Weights of a small mixture-of-experts language model, trained from scratch on English Wikipedia.
Size: vocabulary 10838, 37.1M parameters.
Experts: 48 experts in each of 12 layers, a softmax router, a shared expert of 192 neurons.
Training: a variant of Muon for the experts, 667M tokens, 5085 steps.
Below are experts of layer 10 (counted from 0) of a mixture-of-experts language model. Rows are named router (the router's row for the expert), down (a neuron's output weights, with its number) and show model dimensions 0-191. Each number is 128 + 24 x the weight over its row's rms, rounded and kept within 0 to 255. Numbers have three digits each.
Before each expert's rows: a language model's description of what the expert responds to. This comes from a sample of Wikipedia text that the model never trained on.

# expert 23
Description: Institution and place names. Second words or word endings of institution and place names, e.g. University, County, College, Ex(eter), Hertford(shire), Still(water).
router:092090104115143138124116157137169078142147128127108152135152096112127154136142107128118155184129136172124130167111102113128183152143132099118126162119122108135087165153069115091134167168102142148127075134113117128126137113148143130128124163108141123122094100150163136139124119082091136130109143167107151121066124077118107139111085107111159104137087107146153119141123133131078091154122118122153104117108124100090121119159105124131091136142100123151141151092169169150147154106110150117141102106132123147154123083121136166112125142082139115147154153104135114101086102138139146146
down4:104101132149137123122089109145123128067130160155154121135121124130136114167117141153140108098180130143175138122088137160094153137187147134156106119138103104116129135126130138143113141103180095119104115091140176092177128154172122102131115140143154132126119069129171115152122152152123132106123144124123179112128120143167151108118085122138121112073071127092162157071145117104143118131147098161118132136144126118122103119134105160068143087114140129122103153100155142125083114126109142129131157137108111128147139128133148092126135113111168144184154109120121167100100134139102135125
down5:158119160121097124127096129135139128137115157159116119153170141064117126103121061139097129106174104130112140149116109130071167104103120119123170136130113106137148147144138131112121109128109142120086086147108105116184155113171136094142097083145158123149112080134119119132097148090076134112118096137127104138144144110115125158168114193152141142140124144123123161129176113108133168102139140101149113124139106156095123115140150125125139141087127157122104145148138146098153116151150108183120126088152143154102145165117113128157112155108161157136122115135132165160111102141127075123
down6:130079143107114144129098093125108137167152143173146142126144101087115171119103092098102113151135138135139094121120151173152107131136158146138187103159110156129076147154122124117132131165142139156166141124135111151135128104116124158100107098157116108108151153091126145112146138147116132146162142117138122110094155134149125162130162107107143088121139157149120157117153160136164108078090132146158090125101143122152168098179134136151113147100120142156132157163126143079126096149131139066132150127134124157164136111137099089082151145092122125105110175086111138094136113126125119101
down7:127143120099101125147116188090086118130148145120170135113105116087114124112124096149134129117106154160145150117153158072144114169137147138133123114164096149120139097095127131137123128117156146136166124144096122130121137126108121127099148114140089150141133146148154154177164116174111158165145112102140111114104156135143135132133141167140156102114140092102091152116131084130103095097097101118137140147113158105138158107138137098103152119099163159115098124144143072138124121084141076112106112145169112096115063067109120144099142125146085109120108169148134145133169121118155101118
down8:128070112130126126181161160170109169154115155072109119199119114104112096116117116156155110170148134124097108119127048128172087124172114117141143134118135151141123129144126123139124102113137118120148149087158087125105126146115120159131062137148119157108087131071137136108107149143108127146119123094094104102141108101142145129090122130121170100133152131093118151105152127134112153179143093125102127089122120137154124135131136142132128116148146107128116150154116123128125099062129132133094120145134116135136108130102113114131094101111131138150113109112129103088152082091141142096
down9:114116115143119136146115116146135101152140136096119126124135153167201093092131105174106094162130120116090159138087130146066178107140167164099146142133147129167132116121137103119123155138157176147115164159132121129161112155155103160142098098164116104109135089125122132141144138091087137151127098119118133102130144137121087142159104145128128102080142155130129145113160146169139098163137091143131149129135095101114137132093113104153123156125119133096093077119106110129159107135156163119126119125133121104156116106144101103100175151081141106158118122151156134138134113087093101099
down10:091151112085142104129147159130135108170120119125195135152142136161109106126177147128090122133117125126138135161102158101082120127158136128108092104099102113138118139121114157103127145109130126134103140082103143152117183114171155092137145146156166134186139123116170143125191183114141141154163121131148154089124163145121133133161157107091122148129133131132136096131095134096066118134180120070100167107136117112133164163136124134118115117146130146140131089123138144109152125119097124126124119122113148168098137150144128100184155136116131120118159121143107108114143101167117102114
down11:102083132131118101139134125154143131099174095104111103097134087114117184102152107141122121095117157131144130096103143165109077145127123141116143100134110117140142091137121149138100134121120125085125114141119091119132117142124122127150135100130183147146133123097156140127137135132105120110127125122141138088107128099120152136108114142127161117105124152179126098088079130122142088145117128154165135135115135123166122110131164172175229139177126119130097132102104112105089103148149123104102144117086119099132088149134127155154150137134134090129089109171157111173143122121191123140
down12:140111119130140151126141149098137130154101123103119149117140129117140137135155111155071142145117124138153161139137122110089153096111140124124138124121132140121127110143103126109112105138177129143167118149172163120168117154131156134054122075099130165116117139142134126158155138151106146130143166144113114118095154122091157118124147128113136108180154145153095131172170131120140142154108090115153144133131106106123101133112108133114078173143106166152148183108145088105135182123108111119196134136141104145125141092084102126168140131179113168147111145174106147159114148136098168128
down13:121158089113113130120161140179096121079109097136076158152127118125109131136128120137094099148188113105103132136130116141114117103125127131101121157114151085132150149137131148121162159111112136144138147155132193106077099090115119130077118122121157136184100106123152137129129173145125171075135135136086117104141111121130147114109119163132120171102145095122105144139125183139108110085094149128190164177140129146145126110135116124147132120136148185118124120125130144134130154148146152122143107147161112138149140117106143133094160116129087153156144112148113193108109113153110137134
down14:127118097146141146177140117098125124121086081131146099179086132128109139115149118111108140166122063114112141126099118152117132134093091138109165077137136135132101104112149145102116095085142105165106126150113106155099138109188157116103114126156101126101139099142149122103192156090131093161141168135132163125138095138129164139123148134147132129135076125132126114166121113122138126137103137132128167115138193092099143109119113153139085096141090131155142108124111131108101099109109132110127141174128088153103156120112130115137187112125132120093131120136149142116097151151116102094
down15:116119151123165115120144186079117122123106124121108136145137154118089187104154099146098138102125130125097107111150142117123157128113130137148178111135146124136173108112166131107121138123147113139136123127125119139135164162108101157143096100093148110163125098101113103145126085111113134100113099121073127171182171167142140131141159101141123102133151122134156149107136135127141109151104075104102145138166095098103111122131134087131171154150116106132114120146170161129132173092104115134138133111116135138111131132104069174113095148111138083120135065159123163093101133100123110141
down16:150112058130104100124136084133149093108127114159111148129118146152114114099180147119128144145106099176134162129163098140116144109139111105121138178092130064127109109176110117107123142172095131134113132202112120138120114108128140133112121136121098136098087115127101134143141135113076115118152132102150141160081133129097128129081097141105161136146079170108152120109128109117169147143109154127120084110130090169142100144149087115135136125127135117145126152140094114116136084105129166095126106136105122118116141109096163166117114117099105115132120092121135100169111081129150121131
down17:143165122127129131103136136142151133165108125130131132141090118097075134132118174140125135135137127140074126093157061096126100108170131120085140131106130128151093120127168167137109147123169150073152144132124133132104142133171100128100131111130110095136127109111076133118154137171149098160093124141142131125121182119182189099149075125136131132162096158143096146083132121101113148139117144086139134158130159072144139121145118139133147137145095094121082104135153101121135164140143140074117143118135162143122128139143175142098108126158107136090110126136135131126106128102138140112
down18:137154134153108169134112145121158136094119138099107131127176107123160116132141083133180099124137145126158161161149081119115156146129147110108110124168091123101088120109090099134098071146099143109152120121152125164169130116114146097097130161187118131145116132135127071104141138093137140123065138147144134122111144109124129079128127133124117137154148152142136133149180104143152148098194141134143114154121127154153132152130160116120114106099135140110129117105088114149154083132147112151096140117174143141080153129116107107147155151150087160148109121110122141127148100144165177122
down19:150162144116169092083150134137129093135130125167137133124133088126124164125140117143108108156164116146081144149129104120140136113122114068190133106129140117106118127128107146118140132126137131112138148124100115142158098102103156131111125151141143158125139113154103139112137140114138130137172120110122133133129144159121148123123108130155055120143148152138189104133157124099137091157157154092124144148092182093059095121121179125132133115096093087099109118140108142102127130155152117166133077135095148117146128185103138079122176136091139153089135105140150129124141123176126122120
down20:149142128141120145167079128125104097154154089118145130055166201087158144172133129126096119164119090138131096077143077139157121132115114165142109149140113138151107104134140082108122121147108102145118113132149097143187135137093127148129147175115126092144149146113123130108116163151151128140125139090166139112086143141129074188152127129101117127106151148101096133098170112111134142139143130064133117120124100145157131132125165107109091107123166169149136143115098123123135116140112127116155139123119135101139133142137144147103149130127098125115162092115136099117157099140142119143
down21:120172113161125129129148114103134143117127181121139118123111112152104123132151163183058174150124128117133120112167150113183150135187148087128163112139130088131123139105120151142124137150159167129120130121138114141130112148142129100173145135101135135161070145164111131178125122151137135115117144121153101114138119150135130125138133112132127163159154156129109097105134120152104135127119109169161135117117099104093138122120151109160133095191165138104113128158170174122090151149127182150109140094120119152122114084119089107136090111131138144168138107128091101107179106118108106115
down22:109105121142140169092121138143114118138155121136138091165149109145128151138134125130123143124130127116162154145124110146129169122140135138140118128105135102122109134136093127159120112116148104096120118176155070130132096146169156149124077107112174100117103086124141126141130096118104098157170150169116169126132125149147124107125127097103156137130100146172119144196122114139183166166153152121114141120130053131086153107166109108077165152109103150113143150116101158133126119089119160114141103141105140170131138081092148145141122117132147175114123165130145169088150141139122113123
down23:121097111131140130168124070105100140119092106182099117112116157148143130108150123142144121143101166130083110121147124105122095117085125082197159107132165141133158154123119124127173145070110087126136159140106120113168148108132094164123102129116134139120106091097101152110114137115167159139137153128062116091113123151112168113094092104123130116094161124099089152104141106172118081100083113119140134148146082103136115168111110135128127141134134093141102147100171106125149114129112136125142167146127093107114127139148142117128143114143103130166120155111090143130114107131118117134
down24:111106125125093113167152140091086130134137103119160128166147099144082088110145131157139143122151129180109146185130140147109090115124124140172139118105176142097120114136148132139117155113134104123141147133162161080165107122151132139109120067125148163136162171103166142118139124159086085119121095133116124137125172111120144163098146090095146136139150092131106114139130135126094120099112111126110094118103109082113143158149145115110112161130171113151116108162154106093107131138149116124150179125106138133076138134126119136107106122145152101124072166115131129143103130163126069131
down25:070125142116140116129156178116121151122082081170103130113085157158102171102186138099111129078185158131117117120164068150167151122114170139152134137130101132131136116122122110109097076134134120197109132116132127125125133129106117126121120133131106117123140120141109113141162137152121110175083108132114121172113133105122151114140146125112101124159132144153131108135116085131175112129128105093131125118083132172140115156109116130098119130139078118149158153095142149149115163126139146103117121132129104172109097181134125122110142138127164118121116082155147111075135118110126114156
down26:160101150129136167116132199089164094132112135136153112107113143119134159115141126105122146135147148144089100144133160179190096138137120108137109102126118114106122108132144166100145156119130088132128131119092116161130129097146115102122105109179120141158150171166111094121110104123118125118119116098121084122113157132182105104111113137099157170139154146124159121153124188144132130108186131141081126151137164136077121126132141127118152158102134153089146086086122142121118149120123107124120126131118132165095097152130095176147112136118153154121112155141144141164133155146150122188

# expert 5
Description: Historical and military modifiers. Nationality, empire and war adjectives in history text, often after "the" or "during", such as Roman, Soviet, Great (Turkish War), Byzantine.
router:107130153116119119123127117145140100139126103123083118124100073106110144167152127145086152138142144146129155110125093160124188107167127130129152144135141174140140161166106150162125149177116114119153071128090127121143136118128115108146153097101109168144116141140141097178098082089065135127135121115108137121123169096144119133126139170129160151111086117142147157130163169150084133084123120130116139171184128128071150129139108157133119138114120132138133145134165123134166136093149114158116119116161143139150142097138113134143140116081161147146114111110112150147094104132129179121
down0:125143144160134121140125116121128137174126114176135146066168120130146126130136099133102097145173121107166092119120165105122092152100108161154108118124121110097129140166154126109114102107124148114134128091125147145119099149081161128145112134177104142084145081156148111086138107118143159151119147092133092149135136152105189139140135118134099103137179153099060131139155104140141129144176191134134160135110151120084139107100122116135094144097120118132141107125141161113098109111136122147189151166117125138093125146089132126114121108133142133108169151103140104110154132108112106121
down1:137108138160154075173133112105097132105166162133154132087097107109138147117155141124134087120134152125142166112125132118112159163143140089145100125095123130145108137127120138097135109137134144154113130083128099142155123118126139090113119128139153103113189119132107110162115156127128166109126126189128143088092121175134113141118113152143089109114139133089109132174201131127151169105137147154102102119153155117149142138134185121114130120105135141111123119118185131137165113150099092156102111094119110123123118095126103181140151089129124176140156149113153107185163141134132151139
down2:130158107113185099135130155116108155115152152131125146143175118115120143146130134124078156115145176101104131157107163112114156111122147090114100152123134148091164108147107165100146164135101116094138138132162149088129071119141136158164130125089125132133099159153114081189124091108093145141110133083112132109118138151116128170115084204117135138073114187128101128123128140143146120108119119123109140126124117131143118112132141133099173077105120109160143125120102098083118148104122152116115100085147081152124140103091131115135118133127131131115135150154089155149140119127142130132
down3:160176151115126120125118135105151134112111114161106178142127121116117154117153121111085090117139137106123111129101154141165094154094137151128153196092160120163134139120102131097112135120077140140108114146175134085091122169117146110157140112153120105115095151126104112140139190124128113131131150127100143153111078101142123165124107136136087109144142121128132077141103166147149108113122120148165129133120111139120128102100150112110094147117120129134111162117109161164119163180140094142131126111101110186153087128159142165184108114140140137109135148121118180113124187128122140146
down4:117169158127162099117154117148091126100097135115101142144124122123123140137146107156126130119148130136132110115106135105116151126145109153118173119145149094133148097154069168103084135077101119109149119128141102113122153056163122125107120110127140094103119099093162096116121120112120149134137115108119084081106097111099123125150097114126156137142119117153146146149156125108131157129145151180112122163086116085155140091130134138132118111098125127101129147147140090120091137083129087125086140173196102134099177122090157110115125113119119064117114145133178111130107109144124114118
down5:096174094117160099147096138130150089139115080139121144130121060137162102113123152148141099130161158134130120129127103134110134118122113124127107163122136133116089130120105114150105116147143165118114114190122125120116147137165153150194140116165091150145130129135135140122159136141151115130145155175138113160102156131132140135156153128124168111155117093139095117116140134110122175135143181079150130201119130136104118207152104139112120098180163142138128099113158123127114168144122112108142112107148130133128114116095123135096111135122137140120055113147109138161115119124105151096
down6:156134121101135123103118170141071156112166128096105090154135097092124150102151122102135124146148112116091105091133192110109140085153172134139111123136181157117125177155108167089145123167148123114134133132113120149122179133112173153149135120114116148108126108126123138122179118107098145134145144138108110125109145125112090118148126162133131114123142055120099131102112145123106157151100112170114126120097113119100134146131109159101126124158115151109118113123158066185120130148160116130144122137141137160097101133092139141129133141075105149157128160120101173126108132158140093163
down7:153161144156097097103112110121150130087068125141105151115139147104092113125125127145114131156135124104147112097152102121147110126125173161122112120137097141117148140151135154168138129115119137134128151087102102100138117141130104116094150154125150132129151151136093135116151140120172132112124152127109095149146119166089088149145114081154085122100125187108151126158120117126149118133155156146150151128098105123102116110122137111119098099106154139166125191136111149163121135116081095160176093156130146149040120116148121144138158121111149139114164090187106140154137129127118081109
down8:119101144143093184136156124124161136122135142098194152151135144160138083133083140102119139131124116138134152102113112132076119145162128110095134134121129127117120166124135146133109151134105131141110161110132105178122144166135155155094133146127148160133126109114121162154112138137128149135099134112125130155121108108094184155146106113135075113116125130116146140183171125192167162077175166134182124116117121125156143125127165169144107097094137082155117120112123139137094089116138102130125132162161118104122165154138126120109153163127134158137120125098117095153119174156131168113
down9:136142112134180115115114110175156117156132114143174117150141149137116102127131130180126153133114109096175127131106120127140121128085132124170116088120137130123192125113122154124155171136148135135157172137110172119136152128123136146130109135124135145146108110136125117153126085115131145080114109071112129151139148105148117119135107111116154098095110083109127166106155172147157096149147071188102102094124129080104139162151162128125128135108131150160127122139126123105110143153140123163116140119101139123155150147068155176121077126108094084121153157108152122150118133174132156113
down10:134115123131105103139117130103113134114120140150135119116118087121126129095165141149106115104107151116150119094191125119123163145081131159138117151130154116133074163195146167150091170147101141161154149114115080162141121133155125149120101107074090115114164188127115119149145091144130082137106133110114141084134134187138117177132121136148150149138146144131133119148146127135138093155131144103136136146128117153134114103152107149134140139103101106132119129134164146147097108131145091157161114160162148149092175147150154112122142113100160126063168102130121101134125145097151093140
down11:156148133085137131165176172112136108149139096104107125134143108105137119144093120177085153130134149124113169105078149152179090125136143091108093125145158140126099141143106140124108116110171114143110165141147115108119126097108105104142115092132162140194128121134122142102130111175125129124087142103136153146089126103114115111114113111147159135151150081133079137128127159147115134089139095166096121058106125145110113134149119164170129129126174110104156144100114118173112092120140144116147137137115116193117104093139102144150106153140106129105135112096159126124116149120147126124
down12:193140147118132131099160119133091118109133153143090157086107105123143128133142140157119131101164109161143153131147072086100093117122112145123141124139119142111187119112113175114143117094131132148114109142133126125058136142107149134104140128172144157125113139124129110098092137096139071149151127094162111134133156150132093123116090111162150129122161144149139088105135146097161108096129121107127088155131138135124107117126111127054121140121114146094120137090127103110139140118116160157083167141133113092102131132123126091085177128130144166122135164135121151134110110116175172160
down13:115135135166137138163108119112139176104110105105090128148157171112108146109102073130111103153140127137098112141144101119127146116143151157133107105126102163100107150134175110161119085112162099138148116167137083165128123126099167129106130115114147135125133144130101128131134151130091126143106089078130139181148143122115139100112154147142139133087119121107138072149165094151114103109073082148123114129110158109099104089129130130075089109094143131086143104154099111104120120137102084129104143131121111145152114160111105097097171111129140113148127124137176124122146114061135138137
down14:183138116103131106135124122147134168121121142095125164088141146125129104111117136136130111130177154069062092149138145107121105128156166116094149169127140125162129142139119074106106124169123135112123194137139169129139167101154094137157087143094137106121139110151125140122180139122089123109126122113132073149105125178151146099101085105138122141136156135151136060068124119129171161106097110140113124142142149127149109153122138116132152107118101133104092129103123135103114102122103125152129151113152109125109143108143097134078107132126154170126145119113126138133117160131134148171
down15:108139183129145158149119110060152114115151107118158149126101124099063112103110090121106098085117131117128118090145164122117115136154109157097138107117115137128100071136132134095162118150118117099119125066122145132136109123114103100156108150129108123106155141109098105115103117140119144066138154144120124139104100127127162106149124087127119116109095144147097102086150096158128134127101140114111114107086139139111116131146155142104128096151113110117142129174110187127093103120062175109138154142101150181112157133118117168115143142146134102152104111146146126168123160118142123140
down16:112124155059149128084124117134132106141092127085143149114139070118095123116142126125075148135114082142078155164117134168134135134123077130120153154115101089107134148123129140142103146112121136154133101128139149123128141105101146148130074131119122160104132119150129152157115109150146094123119114109097116130107160130161142083136132159099133129149085141157115126136113102111172149129112133121142115100131161152148099091122084101143111104156142074163124141126150127087094131127152128117089176148106074055139148155144145141164140122131132142117114178142131119102122089144129099109
down17:143147096090107084145089139104127161133075134093118152137082144128124111127113138074178132136115153109129136118131177089115150143127166111108160120147083121120095152123133129119124102116137098176175122141126116107104141126142132158109127151133142102137142097101166139141126104100099106160175128197141119070135133114131141125104128123108116097125147128116109103095125127112121096101162159117161128159140129128134092097147177078101129083109123131113101095136128118164121129105112111123097111137086105101149126115094134136134131146184123123125101176125141155159134103143167112096
down18:135132164174140147129150163161119126089146122116105145131185133141130102109111109151094114120138136159152144105125093098117144136100138136111133137078106101086123135124113058111143102133083107135140077089127161146108159102137160089101106128131163146125148113177151150106136118102120093111153132096158137121128112173094138097092130150108165139130131126121115167156106104138135095117129129131177103149158098091178146126148110131128054135146124131133161115115151123142186148124151122129118108106116129150158149122125110150146160104076144088151099112116125150104121122131144136100
down19:102134155155134115086096157119143169117140139128118070115085150139079127115137082120114117138136113110136108122118123082150150111084097120129120154127107155153135112112132106140126148092149143119134096108118138159124123127126155097119090132153123117121145082159155139121117153111152129133128083152165106102078104110194088123104164103165180118164116106109151108129119094155134149172191139136099116067156144114149125095124119126159138090157122178130151133153148137148133109118128134140137125092118107079170128129127092136135121127145136143082136086154148135141108154146137128110
down20:133103110137110115152141115133131175175149106154138112113128141117154107145107074157151129109133105113121095124156102126101136148144166114115099164142141177104112115147131154151141118125170130118088132116121130123135111092125075153114105139157109115105089187162094135123123161129089126155140142157149148138133113120128062106116121129128124094159165087130145131090106106157129109146138139132103084151145108159113167158132117158078113140147087137106134091162113161058120150116121135107079126087135144135150141154097144120111107141110121118136085138120103124138120060138142162130
down21:146138146123145135087106109098133102134093118108104160164117123138124128111150071125121097135170137132127139152074143164114159187123113116094125125124138148106121143084078125098139128126114104161135143133111130099149137143141132119168146136126162102107135095140132106084112107135126145081129142128129141125112090128133112108142133122111098143088149110105150130115167139124136121128073167125132163130144069174119120116078096147128182100115150180137097165171122156114115118155132138144132135104130154087133098133139174115126138135108127198114134154134107131168131092074162125120
down22:181118076159121142147116116120124206146096135103126128083130139162149120078102133112136154150102124145138155140097130147135119110116137145126124097143096142159134125122186129099161141107101120110105165123168101134099127172085127139122169085142131139127093150114101152141119122096150121099109139119137090172135115114107133120121112118121098147129162113141129148139078123118137114149156104098148121139093144154144093088097104102131158084167112117156128161157107131121147120137166106086115169103110134129097124099097152119127160127112130189109087124121113128145115128157175095115

# expert 16
Description: Place-name prefixes. Capitalized prefixes and the first parts of names, such as Inter, Trans, Sub, New, Euro, often after in or of in geographic text.
router:091126188107093155125149099125091087116145118111124090126139077122118136172132150096105116175166109122139153104130115071124160110126117128099104165152164113151121146161103129147091149098132147130139072151108117133121144111167117120147149078090115133131117137149116096179111109119105107125127116134177115101144147127138120114176090105104133163091137134136151132124114139130105174074147126165126095145144140105116134134110155104146133127094117142123162144082128092172112128146152141127151164141144160133161163098161137147152142145112118135161113105145166101101154134139142149119
down0:145127093136172177147136136095148144119121127130137107152165106128137147125123143146110137120101135095088146085135148130129130125096132117166118107151166154154112127136119100120087114085138117135145116125106159110170181145143124138117129120110125098107135150095117135081132100178151120164158169123158098134109114111129071103111125142153122110109123174116129111103154117136135125106155097109173124111162123127129120156114138108154094108076094104151115126152103133148153100136140152170147117120108153097088163106111107078163103127110103145073138104152106105088088095146135114188
down1:125152155116099118137144143114114162134159108149123126168108152143071102160101127110134127129105180131169154139084173120152120110145152120140132136133145195103130110121128133155094133144138134128097078143065116153110175082176109095107137117161106117120175121138140096171110101138116128140120139158135144146164156109121115119113128155097149143160058107132135118134119142139100125154100117087114121114084119129109131136130150132142115146154110136114109114115136156132110130139184144133130164131129149107140131142154126121087126201153138161129129095123104120134182133136107151179
down2:132138132133157159114124112112087108162105159103127132120103084139129139102148130101155087169118118163148106135093135138093129150132089148131125116107133146126074097145120128103126136138118117131120150119124135086115146177076134123154108167115097079113190146105117119149130111121129131155139131140100137112126115142150103132087139113099144121096116116133052155090120115163108145138138113175130128090146142134136109168131125073139138123158141135132137082100131147139110055144096122144154136103127152088156134176170111153135089105099152163091123125104108157121138156137157137157
down3:136154129142081079147123121156078151109142146156098105146110132129097118141129162143114123142151164125141139165122131109127128153097161139140156135143103091149098142063122134147137117149096149156085154124149134161139121135105143112090112126136072137114127181166080120125139112122142142125113124165156131090120118137130161132132141158113152135099144168133199151141111145177107127121125161108145199157113176117107172149145102105159153120149102121128137153118139119089158132107137158130131125130127065136134140092127126092149154124152156110136155097122154147110141120104128175128
down4:144151188151114141106155125175100162094141086110133104106133115107124114124107112132114100151155115128127170108095130135146144154120130135120172139159100166091105181149095135128150163095095134145118120141122141113113126120180121151153080144136086154122112080148140096106127189153123121096133126135120127119125162155131151114176124093127096115144137146130127132138165151127100129133096116151137168173153176149124167111138098133124130134122099137128119156154129174131168107083141116145165138123105126116140132149131136095123118137108137116129098090171161086102133197160144127115
down5:151178141118125124124145121134156130132155153150132118099111115134125143126130089166088134131065130097126118121149105085099130113120171139145149106138151142188181133112165112138143160140096185131139090118140107139119127126149123099116145105153114164142133137103158102083163174129123092127122142177097148150098128100108144107144129089123092158117123171100121108136128116127139188121123118157125120096132139117100133119142154113082117125135125149129128102125109169147099142149110171056145121136109147142181110170123126130143094121134151148102137141135144069084115162123147139114
down6:168168106130147101113155147158116137134169151127112133147115119167076179100086123110095108102131150137121131133072128146110139163141149126124091102138141129147120108128146114123090168123124137125163117100093134149135129112121159195136158108129131112089145152109102175116141147103107109126163149108161122100144142143151106103161132146134157091110115122147100137150141112102120185123110119162108113120159145150128160109150185147137152131154130114105106149116128129122120115157087108124119125192087104165114067109142165146130125126159138179128147146102121139126078115141107148118
down7:145107173149122149129137128150103113135146126115128088150141115103109131156106074106131106124126121114114188142116117104138130123106084123164133115121129174171127124099110152154143137087100146142123111136088155146134081118149168114117156129146115135127093155168108120162113139101108120133105147130106116180116153143165140143111155103139117126160159094092146115143175130132131147103152115154166124131091151099155134148132126141169101159089107126137135131102166144098110209126132115128184165146118148080162081131108125109133169121140147140128128109096146142145117117171099170109
down8:116070127127140138109125170194110117128124144064138126109136166120116139149128165179090132142142136162108119137094123104138136093144148117133154167132127139130127131098109098120138099179145103099161141154159092130107102081113129111115137163119091087147153087118143165121136128166152117127115157137178095130149111112138118143146126100188125106150122159095123188128140135153101133105103108123125090125133089118112135115118102094144122114098191155164127128121119105143141104141165163121168168122132152119154110154144120152144140159099126135127114124124159100093120130151142133092
down9:083129123138117117145140102100137106143144103113126110119124117135075119130142157149141127102127116141110150154151046157164100101125116126122102087140099115135097098131101130117125118112189096177111113145135134105120122149131116134166111147109158124150139200137122128113144130098119120114107140103162131133111137098104106165114124133088115124078179141063125107153126150118140133130170120126052157147131120127133123119160115150146121135118100157123137106122144096120137094167111135143158109186149120140151138171131085164126164174108149110101128157135120105114156141113140116085
down10:158122120110142101117107126145136185083146098156126148115133135154130142179165099161145115146117134141158160110104177141129098107105170109139127154125158153110096132101120094124142156115116145161117113142142144126144098135117154136149103164145152153156157127119142147148145104133136085145124129117095164153156151152123129133135160130140092083124129102126120122098123052128128127152101101125117068135155145089149106124123158146140150172093122125190194132102153125127151094070146075134133091150107124101138152108131142145133115106109119103126122154152176111127155108147126138149
down11:148167128149100114130126137145115169167137108126113120156117151122170105135129121096114142164117127132129155135159114154131124146134150123110097139120118171151184132145157087118101152055127159085122173147134171157128109111121162158135104103107169128114169131121110177104112139087116118107150178170137083154107125148080131150157141131116123117092153123141159145120159168198123148133152134137177110119132145151092140141124174147114127129138096124135111100163154113165109087116144146134145147106125162157157149147115133158129137122164138128125116140108109139128140177120126165120
down12:093084119151115161104103114118131137206117149191113150162160093153144125108126136146129124192114117127081125139122150113117156137115119115107131126131099132132093129145145130120140112119134111146078069159128126112122148109096113128077143119135120137147063156154129090134171114129126132116107177145156120097122134140147122088112120148146073147165088135120096146138149160087111151146106127124129116112121161094131110138136134124135163111107147157104079119131119108110163137075108108147142155136102126137127102141083108143122145110130126153131125044152145112151129131132114138137
down13:130115141118109133144152156099177186137080142093116135117108161100138127122134125135123103129134137114133146105111082147082113126118146113130123126161113201129134151174149121147151129085136107164075116135184118133103107162158126133129123113177123145128096111126137124120113106130142082152143116121118125095081118148122160134085127148138164139118104113116129113133134153097111121139078123131180093112128185082148122134126137129173117139173110062132114145105146141140173165115128138136125123135154130123143107188173124146112153108145149133112093116110106118100122129112086117098
down14:123142090141175093115127116121133107142192089113157119117122086110148157113137143089128128126167143128064107093152135107119148094101123152100085132109164117120123108118149111161148167094147136143113145117126144092094147127141098108158165146178133176159116110137083110166168116146165156164144110140120104143104133153134142114164142121117126123128131083160125136149162156113112074122112138111148130126101139138158115126114144136141140169133105180133079110140130113133157136134114112088135125117127169137167136164108083086155119151130185117126105134103149120155146124111151116134
down15:151089108103090079125107123145145120169133105125106060108165114122138088123142101153088148141130100138132135121127119111122191140121122122131117115125118116167157140127137109130138116152182116112145120112101104150130132162158137122110122165125143148166105106117127133113193113155150128137146100105115157169143103130145176085114133137147100106064159138107113091133149073160137148108116104102165156136155132132129148134141133148136137124140116139098162139134123131103158135075086113147134104143131113199134118130149131111135084114135115102132142097102079136161129134074096126126
down16:164120121115143164148127145118082096156091145140139144088181133144135128089102146127113157143111177142137128088149133144163156108128122146155163128100129144092119123118133079138128156152116094139153151123164161106117151149140145112140158122118156135156130123168102190110134129127108139104091176175135130114129113188120150119124118107087192107139157124128128159132137108102143139122136159124072129151143123153119134169095137158168126130129167135168129143122124112097142115130100086087165085143119102137149120107145133117169167109126120141115158131096155141178142141111123157126
down17:094114109108100135125122121129098109141138128130159142133156098103140119087092137160125163090065099117144124128120132153146143110101138082141187124154109119150129133113184172121127112147164106125130148129137107101146176114091138205123153091162100110134116139137174163147159108108144131118159133124129141113136095130120165200127125093104095112126133114172124115132173133152127143127148150137157108130126137137113095118099139128168128094106166109141161169150156134116084124153084130133140138159120148125119084138133133099138133131110132111076141121142151103170131160120137118167
down18:100122100097111090145091111097141096092147158101106122088109122115126139131132139135158124114137134091142115117099148106124131122127085099138145112136117117104157139111158128120118159098090118149112113132145126155155125101127106144151120143098105112101138098116163167112153099114151101113151145127079132102101077139167135127159132092148151127118142080134138072135115154153134107124117131135070117121128169093146130130160182176160102137151084103125136089125120129130141077127120109134131095082145110157123149101138157106136127161097091090064112149145148162141091127092163129154
down19:131112158128140144119151116121112072099162146159152112117156131111128112097185133139158134145120117119095144136157089147155131115131096138094141136112129178163131130090145146150122183108114097125121098119122110124104134135114107153160088146076167146115148116111150125126142130138123164139135142129138126132135093167124126129188087142093139151098164098132128108136166122141109111111137108121141146158097148190093112107124132126175158141176141146126151139106127133184124125124123107131131124131128130136114091097127089158136151110136084089113060151183121119150151105089078144133
down20:171139148163092125118127109118112099129126189133118116143086100136129080146124158165118144124132117130142146142142108150141139124147102138135107118093137124072097132120143115099131155097160155144134147112131115162110155106146135127143129178128146146114091134092130104145109103179134118112127160137088086136087150096109122130109080122108126101116115139143114100154168172079121191140154150099121107121219138138130128096129126158136143144111136108154129102070127117136129078159117170110101137107120152120112124135107144137100118143166120146119125111130096128138060130121132156121
down21:101162119153143114151107133123109159133172168134169129170098131101103127089104111153106133106105106101128139148114094128069085095116152103144160117095152118128133124094123128092146121170075138153133127096127134091080145112173119126103068161117123150122134077110142118136148103115113121116116138164141114145138103161126149147133160106108148116099129131173113129131102148128104150150126108139121132090132102168135119138115081121097136153144167172118073157117097121139085121095125116095108132114121153123119088134134112083138068124118126118134146136100101154129108144099111092160
down22:088080120165119126132126115104126141113150154088123197132116138102141133120130134122119148098123128120162095112098098134100109145109140157166168143128136090121113156094114159154112104110175096137124154177104148127094125149112170120131153141110143149123129112143110151107112164138127145117128114123111122154142094089160131143082083112101090131093082120114121095127122095146124139098129112110170126169101124100143109093132115119125117153090159088109174097179145127130124161143133135147127101111084122125187081155159096153081128118161099164131125125134151138144109138109144157123